Below are experts of layer 15 (counted from 0) of a mixture-of-experts language model. Rows are named router (the router's row for the expert) and show model dimensions 0-223. Each number is 500 + 40 x the weight over its row's rms, rounded and kept within 0 to 999. Numbers have three digits each.
After each expert's rows: a language model's description of what the expert responds to. This comes from a sample of Wikipedia text that the model never trained on.

# expert 20
router:493475548489545468460555525495482541468477435509497424467590459455523562501459541435462449510539530471484577497428474465431513490489572417465539446462512419496482454576447488484497533509507425504483531552556448462533513506469506581489512529509557544501500566545474498470459468514575519485523477466436562474486527508507448513541518565468489539519517498534552424505449483562482527476466470501443489416491459514451538466498514453434474444510474494433488492440464509532513444549529514459465542572441421486503487541569535505550492480485460455558498538542423502448487463483476550508508597500497463544533465530498502480483489476525589543540498441472547492477496553560559526480457
It responds to: Subject pronouns and the nouns right after The or This at the start of sentences, such as It, He, The picture, The report.

# expert 27
router:503451547492482434450471540485493540455505534461526452477531472440561572551485537484506472499481520437502519526454439405468588526482521473437527450518507486519514414504520496452452458479509477520461549522599444451491527486492510551481491510532522532513418510560486464465453535551558526470501538460463516459486576458534462521498513513545472454497516423562513530571521450550464499494446504505506525429498528559472542392552495499484502475553516547486501499456463526537525426513584525487415537543439450517533499576574567474589594488535492490513476472532487548484473518528507523529487504442476418568569520511533540535492495530559534517492464471465521470482474540552542547536508
It responds to: Opening quotation marks before quoted phrases in prose, like "advance or "soft, plus word starts un, re, inter and opening parentheses.

# expert 22
router:530423579431496484467555538452508560454502487468544394485496461466558536493458478466573504490567554452502566545477435443457521500510523429422505488467519469548485516533436548511512510527476441524487544550554535485517566532493483521484558512479561536457451552544527488467446474545563544493478543442480520481491500536525469519540548583492490487505562493537538467545508464634425548505503489533497489461531508535477541416469476465463469516544523537466506544441488458497520418483524474556418555540435478525488540503585556542528492477485487465557423522516486469475480467526478501536519563512563488532542470567522544566523534481506564503532455466456517511502493540541505492489477
It responds to: Words and word pieces in film, TV and album articles: episode table headers, award categories, track lists, e.g. Title, Best, Episode.

# expert 40
router:499475511461477456411581522511451528449492530475512475488589457453522585538453511513460454476500523387516522494449498472484496496533530433426514489463535430559492391521508527487495544551500430548483546548533507485536538492475547563510474559476560546450436577545497498509459491537573513426475463515398482469522567456485501598498479534504440502465524472570519498528438507601505536532471491496501449447481514492473536478520436452458443437564501494502508475482446495536499516510521528434446522496474386515457519538487537497568565519528445478543505516521470491458490496489518522513482573413499468507519537535529521519494532448521525564469479500493540470498534515513550492536475
It responds to: Numbers, pipes, slashes and spaces inside sports and election statistics tables, e.g. apps / goals lines, vote percentages, ±%.

# expert 59
router:499466537477503462487466608512445574482491483465492420484523451509545523535470487470513459474537509384497536499403522397462483499480505429444482457484507459520459446536418585544513478516506479501483552537571469437472536489487534548520492546519542454465488525543469537480416483504517522496569449473405534482473589501515485560558583542498524529484475486573519521485460441591452523467435496539483546473489496522455519490529456488405466418516539474468531497417482535477497435538520539452479520489447451471533524514518549472530505479512500507581505534484475530460463463516496501507518527477505431512566453560557530497522532450482526499491451480495542511518558563486530455477468
It responds to: Pieces of Slavic, Japanese and other foreign names in sports tables and species lists, such as Vesnina, Nishikori, Sugiyama.

# expert 0
router:490397536469527457491580542471520516536487488471521418455546475417556568558453469523503494514537548448503524503485510470477516468506494423463492466500545405502443531545510516476453458553458438526418496560537468462525582542456558490526505554495518555445492557546453487491501451509533458437480471486453484459522584477491481517546473527515489520572535534591541479516544474567529564540488520503568532429504458498525551423473443492449473466536443506496518481492497485529486465534519467495507483541444417490517527550530508463563504454536438490505511534504412559469500519484516545526491664426475482494527454511532560502493535510510560529479479493513513522478515520534513506503457
It responds to: Field names and words inside infobox key-value lines and headings, such as Superfamily, Date of birth, Length, Preceded by.

# expert 32
router:553416526466466471487496533486444496474450492437493437479507455466531537503427517523536503456528541418560564462432474458566485529530507461478558446499543487556513457561513561493501491592493436521505570560547460536488569517479496569494459505522574537473471542590441425457448477507546510445485513522419521477490576486479473551505501540540463513445526484564522510530547458594473577510458487504503534425539539539460525463516411443417455457496468463492486493437479527475504461519585489448457513461480493485523505534558542476529600473501509487522454495452495527491465497517504498535509538486530459556532454518561524536511489494510502530490514437470546443499501543513578534502489
It responds to: Hyphens and dashes in ethnic or political compounds, plus prefixes like non-, anti-, neo-, as in Anglo-French, African–American, German-Jewish.

# expert 15
router:495440560524516484471513537458543559477486453451554432493508465438510531573500523498480503494497537425542525473447471385479497495500506460434514533469497498508487508552516514524478524546489438547458509585532469503523579488426508526450550522433517455532472584532440512507451451538618512488490496503438469509450529508525474563554499492486480507495496525530499439558476485673473589489447529496452562489485477501468549463522489453469468465486488508434527557467460510524528449516562518443452502540433408497442539519503465491561527476495459508548507570512465496486513479511505518555495573402518507518547546522500487513525548471513530563480488491491532507510551573498521477545495
It responds to: Descriptors after article titles like (song), (album), team, club, plus table header cells such as Team, Species, Candidate, and separator rows.

# expert 39
router:471426558487462446461456537490439524436466472466521430473535459480516530532451493471500458466487581383528533488421428395494539518495539457483483504461537492567482427515491528515482510565540482513487546564557515488487547525496562576485494535547605468472490561550516400447452504491524541455522471470437496490489567498500486521492495519530473471499520491533499480495478472581446521468417515530531520465550471524448571478491419467495477444528424530453549517483459520502526453538529553535460548540433454495501565518537524533545595472470459540508493490512455518418484469516525508491512550471499446482538512519526517465457510477561556532523510412487526460509517516531509492458442
It responds to: Minus signs, dashes, parentheses and pipes in results tables and asteroid lists, LaTeX braces, and blank lines before section headings.

# expert 54
router:533401490446527453448477550478484551448445421497552457505544470447567514480501507438536505498543575424470588464405495405509504481530533431455553490422505471521479410532492563519463515549495496495449576484561450519494559501473557586488534511538528504480483597547484482500449496495565521461490526488470481453520542498495465524467521529506496513530497494515546506522461448553499546414487537495512518437536475534523593481478461484437518467532525526458540466432477499511511437547534525428413489478468420461516508527567544488557553513484528481491483472515487472440463488482528535514517514446487413544555502579520525527464544483530533514496470479465534449486501520548526490521518
It responds to: Final pieces of compound foreign names and words, such as -wald, -ter, -red in Ethelred, plus section heading = marks and organization nouns like Ministry.

# expert 30
router:528437542465472485430474531538473496462494435430526452404518438446526528549430519462507478473490600420469557507398464430539519508532514436425470490464482468521510436517488585510486529527491467505434572546571510443494546532472518619523514568482547510454453521527454511502475508502530548460505527486473535510551523473503512537523514578500482487481508443571510479498461446534487546452509493520496499436561490475430528442515455491422493477504492507526511483473474499514515474516515494470452491528433451497480476508513533466560564473489483477560486535527494523452450470456505500506523577444461498517612472548556468518481537486524551552521432465434585495494565488519535443494500
It responds to: Pipe separators and scores in sports and tennis results tables, plus competition words like Championships, Cup, defeated, won.

# expert 49
router:493454499473513452489513583521466546431502484462494494432536487439537568472464530502520467533487539420514542550439495407512502531553526452459533514462506451519480469534448570516492526514512437551466555522561476504451544496471514509468498570491578509523408506590459423474464451549545557412514483481438530443503571469526491510506504583473465474516509481548548436498476428578529543531444495513491531471536548498468532448524457520445459476508518538497509489446468481524545412543499528500431528487452435516514510522533597511541520485527449498538478545499439493470457501489520531554469551481468425569566503569496527486467469463493524523501488461428529504514513528533574481540444
It responds to: Spaces, indentation runs and bytes of Cyrillic, Arabic, Thai or CJK text, plus line-initial The and years in dash lists.

# expert 10
router:543444533475471486457495523519506516519482499461502491496524491472563529584473504467512471475528564462490545492440506446493541480464487420475522499444523448525539453516437507492485511534465470472444575533537488470490563538497538526479495585515555541459442527589500508515462496536553514469486482458431534513487521445507499542516541560561466450485581420522559466512515499517512544449480467537511476447519467528421528453520461476424493430574475513487543514453470509546538478531569509443466527467384445500489518527513503481550532461515502490554518500543477540468497472500495570527507654446510431576575511515522573529507519517480554535446450484462568571469564522563513504489491
It responds to: Prepositions such as in, of, during, after, until opening a time or cause phrase in biographies, e.g. suffered a stroke in, died of.

# expert 50
router:519402519521504478504545505492557591477435476479505466470525471441533583475451475465506525440519507442436528471425468451476544467485536389455535451472550477526493477497479538526476498550504441531479516575569492437535526486455549497541521533488493502498411539562482447482470476493499504514539539449451522441483531495477507531537520508527479528496579451558527503514465473606493520496447428504481510417553487585465514409528486489423468461490504472516450514478452538536500489522585483460463506504433470516496473460579547458571512448488520517558486503487452523477480414499530559543546501432544494526580533534506538548550516439522551472472455478484492496531542493551490550489529
It responds to: Instruments, genres and word fragments in credit lists and technical specs, such as vocals, flute, Dance-pop, slate roof.

# expert 44
router:486438512430519478483506541468511518533428488494568418511528486470539589507428553503479490488512534393465531483443436393493517496509561393463495485449515458565545480500426533520486481557540439487467561533547495493484574491521552531506518559476564525483449549520492508511496448505515538475493461500437500500505528425488510548462491540550486467510570450526532455496494429561505551494451457527553524459533516535439572429478442446432457460523522477474506501477421487519471503504514517470431522479472460498486511502524571476541535488541425527552462525531497492436485482499520520499511586456515454537550499535543565504469514493560558504548463450448580456528556516511553494497485
It responds to: Digits, colons and pipes inside sports schedules and statistics tables, such as times like 7:05, scores, and season stat rows.

# expert 9
router:525474526454448484457543529519491501469475510506581468519510486498476492495443557492529438507497570424548573448509451479505475541541518463415547431487509431478573446475509554486431517506486483518503535518534505488470534483429565573514535560549552530486447559584496490454449441540531474450560500478473485522503565468476468503508479524547458497498473473517549463555509482598503549520440558494496535437535502523495541464537394453414468427515503494477558457490498527569505463506584498510465556489446466499509554554515548478543535453546514474531489506523486508459506487532471527504552572434533431529583561503547549502454550486540600509517481522462530478485486493527549483491440
It responds to: Digits and hyphens in election and politician pages, like years in congress terms, plus infobox headers such as Personal details, two-year.

# expert 55
router:555471569471412479467521566509486557501471469466571400527484481494544545532450533468492487445514539426444560488454484503529508558506518470461497499482495467563479500513491521503512508553501474556480540605524459482500515555501515549462543569513566547535474548556503467485457456538513465448490491488459495480478570446551494533460571525517478551561469486528565519563488435642486528463520430587505500468506475495529507398514493462440466467529514508428538528484475553526506484554595494476493507519477419522485484476525557463518504474528535546550510519575449449480540485476454532541533529453489457545557499475579469471481545457471571530545494537461532532477508519524496464473507
It responds to: First pieces of words split into subwords, often table labels or Latin-root terms, e.g. Dec(rease), Ref(eree), acc(elerated), P(urpose).

# expert 7
router:517414535464448487488491571502496547484453509471578450535510449400585501505441509509501477449517536430493532525438405448425534515486519481444539476478503430562504476513452539468479499516537454531483547545527493494499571486521525530502500604514553503464480509561489439476445497508622565454488481523449503427493555471499473500491492519504446507513524417582506484506433503568520548484459493486497530455505474524458546515513487450453481483532473481481494491460461491545485523532507500501437513513414438434476523530579525537582573508545440507537465510553521462437497521485527528487469538444509442511596513532514536498518476531517554538486513483459552486430563519579517508518490
It responds to: Abbreviation periods, ampersands, name particles and digits in lists, tables and club names, e.g. F.C., &, Jr, van, 474.

# expert 11
router:563382513448526432466485598487498545458491455496497491507557469420574562515448507462519462511525522444466540490475462424526498462472506439401538481474542471558474480499489558494502478507504465520483589518585504492518532492473556535490510486499536484520440594556503488497455444546575493464505483492468514485464558460505477535521514522510464512535551511542489457501440450572467568458432516532492523449507469493466567470500460483416513493527551538462498489426450502553476459513526527492442532515442410492501476509521512478562554480509490486493458468522504469408480513522463578541518576479480429524574506549555473466484489512541526540526404470438545470522547500527540507468502
It responds to: Head nouns and final pieces of institution and place names, such as Princeton University, Kansas City, Primary School, Sheffield.

# expert 8
router:537480534494498433453526529528472528510501510497500482521518471489519588499447528429524438483504510433531505550446470448534510508540525469423562453457508404511486404510488516491492467502519451525498524608518500477494548526487520568495515576509553485504426525579504466527457458548545536449465501505451457456519580495464500551490494545519476542484584475589531496537491486539488549515471514558516555416542476548461552476552464462461488424506504492479476484436444515506461454506526450488467551500470433484538504523580567472548552468511449523521444484508460485458447477488490562542512580441515473554577526574522561496474519464502548530565476465441493479447555550560546519497492
It responds to: Words in biographical prose about family and careers, especially counts of children and possessives, such as eldest of four, his wife, married, appointed.

# expert 23
router:563403583506520477402505552475464546444511458476498453501521494470505592508473470478515495462599556446462521565411468461526513523557558471391490426477511462530532470582482515459513463513493479555510553530538459485522530528452508529470537519498533538454525493524508515496397468512510593470469509467415505517515537508544453598432510556490510525503580479543542484516519449628494542442481469509489490430495504536466514470516458490472511509500502492488462523454489458464528482493553509505495476464493397507500480551567536486540492528474474498488451535479441513488459517470488554531567533453516471530509525526574537469496551449548558489525502470458552544476520511563494492510467
It responds to: Word pieces of job titles, ranks and roles, such as Lieutenant-Colonel, supervisor, Professorships, Det., Occupation.

# expert 3
router:496461498464449444493540513491467532478459481480536473459499451445505553499499527467518478453476507459485602516464437446465502548500468437384488496500462416521462449553482587496486505556532482523513559528516496550454544508477477521556509577503540517536458516605480519514446520505551536522521504473464479455540538463492487515531519529472458480528529481526498425541484492587441533478473466561531496468545514510504527391529493447431526490561497559485505467454464433459548470483600487522486551485385515499515453469523500491547586445523524493552475530490511507489470452554444538537519578478528458579567502544523543543466496471518558522498439431448524522428516458525522520522506
It responds to: Digits in chart and sports-stat tables and evaluative adjectives like best, highest, good, plus compound hyphens such as high-profile, best-selling.

# expert 29
router:516475604491451430496480505485510541444498444516533451511480449431558544491475513472437475487519539411525523502474497486508516546487547450467546454472500475555470441542486538434463492523527471557520527548546469480526555506471544577471573542538581503421470524562492438469405490477530548482498507441490525454515577459531509546499488504515519476499576429593504445509498462592438505505438511543511507459551492559455510447489431488450549508500539520423536537460513462552516489549523571527436505461412462514505494491556509504550489478513435516494524544475512530494470489487524560526526504464425481517552540527528524500521500484528484590539461439438533476489548514548489513474419
It responds to: Dashes opening infobox or list lines, and name particles or capital initials such as Al, La, de, I in IGN.

# expert 63
router:552413556463475488446512568485480513465508438449517391473529442469524534519448529505503446490518558399465541523477494434496533497460547422460522473449516424540511449482480537491462507556514445510477565515600481484508561516454545552493522563509550493514433528552454473511470482510520551425495494484441534462526521446524463542509539565541464497497537467570554468527451448551475567459500458532482524463516477488433555425514444460378500412529501518509531550458481496488526459517489501454429489490449428475503548491514571481579551459553461479519484499527497498464439467485448515514488557457487465538566486544551516508479497459522524496525468473466559522500517484507531530499490
It responds to: Pipe separators between cells in sports and results tables and sentence-ending periods, semicolons and closing punctuation in prose.

# expert 38
router:488406511445502480432503533455481514471492444455543439510510499423529563552443499501488488478487523467465518554413454420465529495498553433435533483445496450518478437498450526510498506528507448503476533607574443464494523503481570544465576475489575508486440566515479471503462470500506503457446498497437527460457593463507501505513537544511511543489501509516549478528444455558441534482437421528497546445505509552510547425465514458445500474521482520453462541447479506471514420471605502426440512535467440471516499474525562490598530502487498517506483529509476461399501451519469533505549605452511494530547483527570518461497481529525502535498488464448519482477478502539503516512490
It responds to: Plural and derivational noun endings and general nouns that end a noun phrase, such as revenues, altitudes, treatment, services, development.

# expert 48
router:513426538479469511471512539518525545435437492479562495497509499474560625446443514484490459506517527463481546502458494395493507512523545419456513475491482446511513440517458543507509490499492442550474526599507442511490507504455540519478528608486538471448444560591521485474491532528584517453446500466457511489500558441471524568491524527516470489526555452564559469534462466532489552471456485524492525444557486525456529443494460467417461409510500531494440507459460514526503474570609513455442516507465472476529532507497515463595504441482510475509487515489487518484479430529534546580503559424483472525589513538556523519502502516543563516519466460463513483496531537554523513480501
It responds to: Prepositions and linking words before a noun phrase, such as covered with, in, across, using, plus middle digits inside numbers and years.

# expert 45
router:511432534440471387445559540543502492472483506493512431476516491457512582538458461466516517466507574391455537481461411402493485477501530472436557476466528478487461441520501495471470550539469429490455538547579464449560569493461498576499536503500565462427456573561493517496483438525562514487436468504471441500506611498508497507528521540502522525493489524531531447545490463596493545508451538522515534440509462476470583472497463492463455479503537494464498496462454468535468506482565505473507504540456477506495515552536526539524506446498484476532431509532492599413507498493558520543547561428476446512570491559531516484503506467501533537524478497457517513483540481508462493475477
It responds to: Field labels in infoboxes and football tables, like Released, Label, Born, Succeeded, Television, MF, DF, usually before a colon.

# expert 18
router:523464561503475442521503584474506522485475482457533434487467458500564550509456513476477447449459511427461528552494451493443572535536571494461502479455520492578498483525434492555544474494478447520412536543593446474492569469478532543505511529499579585531489543626517494495473522530536502490456510452421513479480542500489523483518508537506506529511524483528458467465461451619461570428468496508491550450537520520484549457514471421407491494508534528502521526453504482568491450487552540541498484560462474495457510523527546528519565470486467487531465486536436504442449484511534495536557533495451504538579534530558474569484459514490551503478443496442527499496498499527606467515474
It responds to: Word-initial pieces like th, Th, Sh starting thirteen, through, Shot put, plus digits and months inside table dates like 24 May.

# expert 33
router:525452506483473463453483522511463494454497502479495470496563444453547564500461532452483477505483527434489567463483488396523516533550541397446565480460521488559506463551513594491477533522467469513487579528570448509521541489455543570511496498489533506508468562556490491495489479538567491443455455468455515528493535478535475579460521574509466485490578431571551497497481497556436572452465501571480524426520541496448525467503451452414494447516537501476524503477484497510436443512563547501424516516478431468505496531562581517564520483484460518535461481541491474441459462510517523497505568444481475545577468532541543518548481469476533504526487447444561465477513552546553523446488
It responds to: Digits ending years and suffix pieces of history, religion and politics words, such as Husaynid, Babylonian, Zionist, Soviet, Iraq.

# expert 13
router:545372564436480457460550563525483531444443509477529456482528482423547567528445488510502479498514515453459522533462515443498489519513537399479495432501551457537511460497453542503454489512500470480444539580517507488541575508459587560468556534477536482514492496524511486529473451533550537483493496503446469479479513465481492518498487529538501532510559513526535441508478464540433550511416419531529518449519485529407521482521435437448485440539524503463483505463486455531504433501531529436429511545461470533468481524522523506583516461517454537478490555496519474481429468495474557548547628451512411558563481552536542504517480483513553540500474434465546529524524536530533484516501
It responds to: Prepositions and -ing or past verbs that open a phrase after a subject or verb, e.g. against, within, joining, signed with.

# expert 42
router:496412544433453464468498539535482504481462448467539458481487460415494556554466502472481482487496554463496518531453477439542507465527546459437499501461496445528463455547513526496453467515521476500477531586551440479528530494471518509456594521507574473484474518545474415484417522526550508430522462509453505433459562498566470534539509569539483519519533529541556482490496407561442554444425526526474534467488496502445555438483468476411498479508448535514503501425426523476550414549549531431440578476504494508514473528571555497562551488497439477495442471497512548466456467512489538526518562432526450538568515580518510475521527473528514490474480472472519514511507520528530455527495
It responds to: Participles and predicate words after was, is, or a, usually followed by a preposition, such as made up, set up, built, known.

# expert 53
router:490418489431485527463514528474539537425476471491500471537506458455544539550432501451482499424519496424491559462459466458546510515509552412491552482477502458525504447500518546533545524528502434523489563589504451445493573504484580504519530539461555501460460555562435464487494452532517510484497496496453498501488551463530487510508511459530450492492563477566492516486461488579446533479448472482492482434488490539481555405521507520452523454517487498458520532482499508543530509495585497462462533524389445502465554550577539519600553480536490531563538483476459493427499466473528496563529512451496473475573520596543547547543525484563493515489456455444534482515520574569516515484474
It responds to: Capital letters and pieces of scientific, technical and product terms, such as AC, LPDDR4X, Biology, menaquinone, BMW.

# expert 17
router:466441565472505422491516588498503502442489499450516362460491483496540565475438551451502507449558597476506543497458442426487538447584564481484525490476529427481473502551516525480477477479494488512448525565566446510487551491504517566480553563472572470546427537570469514480437506481581567478491485483445491488517575437530523520553510506573485521520498502547542462483425450550505514456466490579540517448518519496478564463509505507445444439534471495477544505483473529489486445551587501500455529524497464518519517487522495499573530467535511491537500503512480516453451495518506535525509603499460463559543534501591487497508508522560567521517473520466522499495537550508522491474443
It responds to: Auxiliaries and main verbs right after a subject or relative pronoun in narrative prose, such as was, has been, can be.

# expert 31
router:538441547441438417521559528502501498493506515488512419490532480450545534525466508463516471495484535484531546521431468444526542485478540445472541447452525407530448441500459530509517476510483443486463541568534473511430564486512539513503537550479544512474426542570489443483442503472516527497489491490475511440495531409508497501510492522542481499504522474520516502496452431507468566458460465518525543466500526529457571403502472498414474412531512490482510529505499460500522456559594469489410511527461429533513476515526497481594567506528452480518494516503511514454425435508458515512544609437475413577556463505563540509484451491504539527510454508456546507489464496588561496487483
It responds to: Perfect and passive auxiliaries and degree adverbs inside clauses, e.g. has been, had, being, nearly, almost, most, considered.

# expert 57
router:530414505473485469498502535524434507504511449444522449506547498463556562542477495449502424482540553381495560538414481479506561526500534477437487463453517445570527442548452516511523458482552451471443515560589500503479560544448500544486469537489520464478472539517439490473450486499524547445557496529427488438458541466503507497545494586534431515570566472606503484526465501588471570481438493478505502400544544532459564476487488472433499458526496457452506547429475510529509477534564504456503522509417440469492505508560521483556522489496475477502494513533483519496481493505509559551552568447519468536524525532540503515497459520569531521470475437460560516489521507524535493501483
It responds to: First digits of numbers and years in tables and parentheses, like (1979), 1958, 101.1, plus the letters cl or Cl in words.

# expert 4
router:563422550446476486440461560499480509481473513455551449493500468455561561529483517489464468480531534393494525501433506425476516494558551407459533457445542408541481444537442525462493521490496445490498540569574460423530574485470530569470515556519541484513440571550478499501439446505518544509491489435472459493470537493508456553492501532485436504529569456532533479518474480570496532509446468543510505417538515556444533479495513465427504440505532530488527493474468534513529476574527533462441483481405488497477553553577553509522510485547417486509448511559469519451452471506478547514515556428474496524574534553547540494483531486473540548499510474465549499522533499503500515494484
It responds to: Final digits of years and dates in birth–death spans and ship histories, plus following semicolons, e.g. 1942; 199'7'; 192'1'.

# expert 12
router:549392515446424444473528551522461500460513465490505441461516451414584572527492531469533456490533568407487566533434474440495542497488570449481517524413530483541488463497448497511500543553535460478430576533633501443517512477486497543469492575505545514477487519560507445502454492551543537505464513490446477442511526478515464533486494551542497479524510460610504444508470453529522499488424507513527509411515498507454552407496436451469503516559520516508458510460467468487515496490498511531470469501414480513468520493527533494559516462522445508533448506486485512458474442474521525540503533413520421543560517524549509494482524504506573505560451463509542470478506519550520513516486
It responds to: Opening quotation marks before song or episode titles, plus pipes, colons and periods separating entries in tables and credit lists.

# expert 25
router:561441509478520467432525522485464518460479461506511431473539470430533557533450542469526441468509548400465595478462453454471516492535516422457512489428501447555521424552496583485494509546517440510434536571534491482504522522462573575510472580512540567459463548560482478492456482541520561465501520454442512514540547457508507502507492507531479494469587473570511455527452445546495546465450476522550490444503472507450546421517448466373475470524522521489490511490461464494526461549546540457435525508431470505486501524499511483542520502481466492511441515549487522400462475507483497509513562471452472533561538526558476509504483460554592525509474455442509477519521512546532488504492
It responds to: Pipe separators, scores and numbers in sports or results tables, plus modals and auxiliaries like would, could, did not, until.

# expert 41
router:528364572473452424460495565471441503449474512532550409474537444490537588488459510463512454485529544476537522506423439474502510490467543437448527458453480405542460457488464537502470469477498461530497579533498493538478559516471520536473519553503510505475463529532554481465460448554600522481499510446440487519567500491502509502526561506525440480509586459528558502546534489566435519526470484533514466427499492507420555452469490441429499471512521528439482504441502523512541476529525487471480526548448462497522513531552517482539552478506476486519440517512495522465406535487484490534489612432489478544531505540534556541501465456515505505533477505453548535445509544562544491478453
It responds to: Prepositions, verbs and digits framing sources or dates in reviews and career text, such as writing in, wrote, In 1955.

# expert 28
router:502488556460525436444523577526483534483432478462539472442550430448533524514489518471502462460542523456469518494459493446466513490518528452443482481454523465585474449543457537440438460513480465505466546570554465467491555479453577564497495576527544489504425581552461514511445448568557534444450491444473507483509529456476506489498503532547489497537554451555536445507487471573448503487484471535540518431516493538498524450510445493427479446526531509499463501432450486509524441517524526464462513504480468505527515486574541490567520474478433513512459516481492500379486489543529510535503605455480475550563486559573543528513531450502552513568457469480544494525544531553588495487479
It responds to: Articles and determiners opening noun phrases, often after prepositions or at sentence start, e.g. the, a, one, this, each, On.

# expert 58
router:514432482431523506443509565519493543456482464514509456493570444444545590508469489456484460465515517374486551494390506461482511481543531436431481499479497440561477412494460575494485471473498471476460575505560449505491595478485567541505516515480531503491398511530453475470432522499553542473537532479461507500551567464529500514482540543483496544510590471548567481524466435581496525451493501569461489424518487506463589509486473471408499442498502503417501486459518493505501480495543518452461531480505410485474507522523521460514549492488495507478469514525473520461466500497531496521477513476511420525572479525548548508489470468483511532474435468472583533474546537564515464510464
It responds to: Middle and final pieces of non-English surnames and foreign words, e.g. -ović, -berg, -mann, Tsiro-gian-nis, Schaffh-aus-en.

# expert 26
router:513511566470495388449494562446451564432491477456509483428514476498523534521446499478501515470476525445485529551443456448524554510485527448442484486461529447565473455486474557509513478475506422521442572548576462483504534503475539514441515571505614506516428561569475448473486472561556519430493533529450498427534537475478481534492481497533459482540561479541529466560436428544493529417439498484536525466537479484506538413488448507437476429540481527449486486448484490508511467506497502467439526522467457508486520488558559488535533463517446498483464543482460524432488452476501550560492558444464433522604470527525514516513496479481558505528489512461543489476514500564527530481451
It responds to: Articles and possessive determiners after prepositions and verbs, opening a noun phrase, such as an important, a seat, his role, the city's.

# expert 24
router:501457478474431419536547509485502541470507474482533425454537437438562564480428546471529470469492561432501550554456457452503539484545512466419568466476547491563463460489420503510475494515493417533428595514573448462502575504445546547452500552537526504496448558513498508454488519526558496504486476513427491522466524496499509522441516556507449482539536458525516480511490440613537550452454426499540481435543514488513501419495454469451483455493525534457496574520481477516519471571523510481454489535442470507481533448594532503588581472508443472515493554474488514464487451512501488523513484477477466540532509572538508577506544511514523491502478458488553507490532486559542484499491
It responds to: Mid-word pieces inside song, album and name titles, often after a quote or The, such as Feels, Comes, Boozin', Clash.

# expert 34
router:572488610446480503506538510501474475509458493483494438462542483484552529498413514463504490461519563444475552456471520511555532516552492488452495512492484476499468498537464519486503472532538459512453538568539482483455528475469562590475494582502540526505475560578484474492435527545544582433455466447476463495499585521443472564479512506551482490574522479548555475517473472636422547446470473555456481408534527545512529489429507512412512472525531445464488516467452477562474530537545546509471526564472440438525469540582490522516567505479515514461499486503476481483470453474522551519435552509505475508525493507510567532496472456457509504488531462494546461521560476555551468525433
It responds to: Tokens in population tables, infobox lists and religion terms, e.g. Roman, Catholic, United, No., list dashes and percentage digits.

# expert 61
router:504447556445491494468540577491476518462474473462550430484539461485519578545431485433506443482489529409473544511429510466453508526504561433412543486447525450584490478515429544507505532521529438494466593540559440495499530495478556553488593508525534513478471506529522427496477493545529527457500509476473473472498555461533463541485547532557524490493515439572520479523450472576470518499438546481496494482555470560435583478460452435436509490544552488483486516439445476538460473514527513508489503519467437486501501547527528478538512486514446529520481541567498502452465464473534549499504536445515434557594539561583508534514525475549520534509460502431536456525559504540533463517479
It responds to: Capital initials and first pieces of personal names, especially Spanish surnames in sports lists, e.g. V(entura), V(idal), Bob, Singh.

# expert 1
router:519439521506510425479532596443524493495518524439477415462555481457492580517454499457511448514548504422503516521391491463483542481506570447414544482445509428522514418500457525489460499538513459494486587601561480441504524511456523577479569528526516482495468545531488506471446430504540520485469494492440483463445551475488481534467513552509519497475555456538549470539448450539494561480405467540493479462479527530506517484493471475447494453528544485498487507435504471496471435530524468484458491508442463490448501500536543500609505501471447536532494522502496480404470461499503557498492530458480420564569481514588497502487502460492565534508444495468577499535476518559524519499474
It responds to: Pronouns, names and family nouns as actors or objects in narratives and biographies, e.g. him, she, father, died, returned.

# expert 21
router:501434579446494465466493547551494542474472519434482407503526469474580536510450526480544466435522567404448550504494510519518478546539531449430557481445486486536506467557443511452496466563497473522477538548582460483498558548511524507467487606511569490485423520552529417524486510519536504502511496476456510487496557454543514534487515531526489480490521450562550463521503486617493542476427469545512496463548472532499525467490500455441434455529516560508503509466465481484563500488580471508468497519467414521482512519571590502581523453510512493479520551526488507486531473515526523547492502437501451555561524528558554551553476492497571509514455468427546467509457515559479521559505
It responds to: First letter or piece of a name or word, usually capitals, as in Common Sense, Brasileiro, Maiden Trip, liver.

# expert 46
router:532428532486513506480516575454465537456484471485482480525479426453558554492452500515515434454531547396481558496457439449476525461503519448455517523473489506523480450499466524481467509517525497478442591500618530434537620531467501567480554497538546538515475523557497524512426504506546491458517492523438503501448529425490483542523505501535492515459575482544480482512426427604471511475397518559473523429568453526441543479545447476426490520526523457445528503461497458520510539544557482441467569513478465452502521478525526443506536498519513498526434478495477489428473455450455554539495554482490442576514502527568497485497516476489530492494470436445530500508506509551489486477478
It responds to: Pieces of place, school and sports team names after a city name, e.g. Houston Rockets, Chicago White Sox, West, Park.

# expert 14
router:545409582416498459487460539551490568443466489483498426475559452452546537524511538511483514494500514401481580489445484503530525561494525409472529500463523490486494499553413537501506501499540488503483575519586466503526524523509532509542500574494558496532476517627476447489516522521558518474509497459441525477477607435519485477488526559517517466468552452517524451478485467611455544488437467498508515453530446545480521472521477508416476479501553540478490493436475521516518515499563532436469514541459482448496507527539515486522507470515492482486509490538538497402445421438499564528504493427521466554554498549547495530483475452485558494513477445490553490470536529531540489528422
It responds to: Single capital letters or first pieces of proper names, often places in tables or non-English words, such as E in Eindhoven, D in Dresden, C major.

# expert 37
router:520467536434491438480509573495511527468498502507524375476567417430546622510461546461505451456533507461481559514422480449502533473479557457434558475486486415566450419541504539494479529487487470510458532625542471442511552497490552583470531551497550530508466579538498524483456447487562501460509494499428461512487536467519506525514524525485493521484509482570518461507451425542509552433431490535466559437491523496458531466497511466423468433508506488471480518453500470505515443528560491497434510530473449510494531487535498506583540483507494494520488536531482502472513436461514542539509537506497484556552528538532495500470482505513529560503461435454538494432556551545526497541490
It responds to: Relative and personal pronouns or subject nouns beginning a clause just before its verb, e.g. who lived, they, these, the club.

# expert 6
router:518431594455484496500510629550507558429508491455488439483502434468516526537476542465499455493510519392476546499447445470540503486514546456485494473396527499544457495516437492511452498527473469483446604503581520504498559529432580585519531555531540550495465538566450491477475512563516504477478458467487500503509592443478473489443533511545526510470530499555529459514451458599461551462418441521531541409531503576472553509521460533407478515524518478492529490478474470534532478526580502446489538505450452462455519497478541502526545492472462530507496459524504502469438509491476571518502489487477450576536452527546529444491513506511517468506507478439521484526517490516518480519515
It responds to: Single capital letters or short capitalized fragments opening foreign place and personal names, such as U in Ufa, D in Djenepo, Kh.

# expert 52
router:558454581465465442435502538525465510469497489486540400462489500430531580523472500499531429484539563370466550561429441490494474487497526452452494494448516453541510402494407572501533496538505446502452570544548476511534553523456555560510518557468553521445458542516529462509482469540532537476491523486428497492493526477506479524469516514544481508529546470568547483520466448579462545469447488541475501499562501533483511502484496464434496484538473536508455515489473517484527519494583532481456473500459424518485528488541512458533555538500477518507425547517468528448484484512511523551502500414481429607554484546508534496457501457571533537504472454453503476498478525555558536520443
It responds to: First names or their first piece in player, candidate and credit lists, e.g. Michael, Jess-ica, Nat-alie, J.R.

# expert 2
router:535470509463480433489511554524450542461454486510586369493524460431529556539447503495508497454558537358440591466444467466516500533517515476512501529459503484506465514525502534484502489556530458529469558587514485498495525498470539553521515589517527470495485589525498508485431491535538513484537496485517545523472528481529428552521532521512460493497528476553498426490466479540479571490460493580486518434525516527449543395486526445420501445506536543465495496495479519495516513564552502489441514494402470512486493498527532472521590477496478466520465514510402535449503486463522505562467597396459470483562514573535511537488516441520520524479451488509510488485554517490500512477477
It responds to: Line breaks, pipe cells, semicolons and table separator rows in Wikipedia tables and lists, like medal tables, results, and awards lists.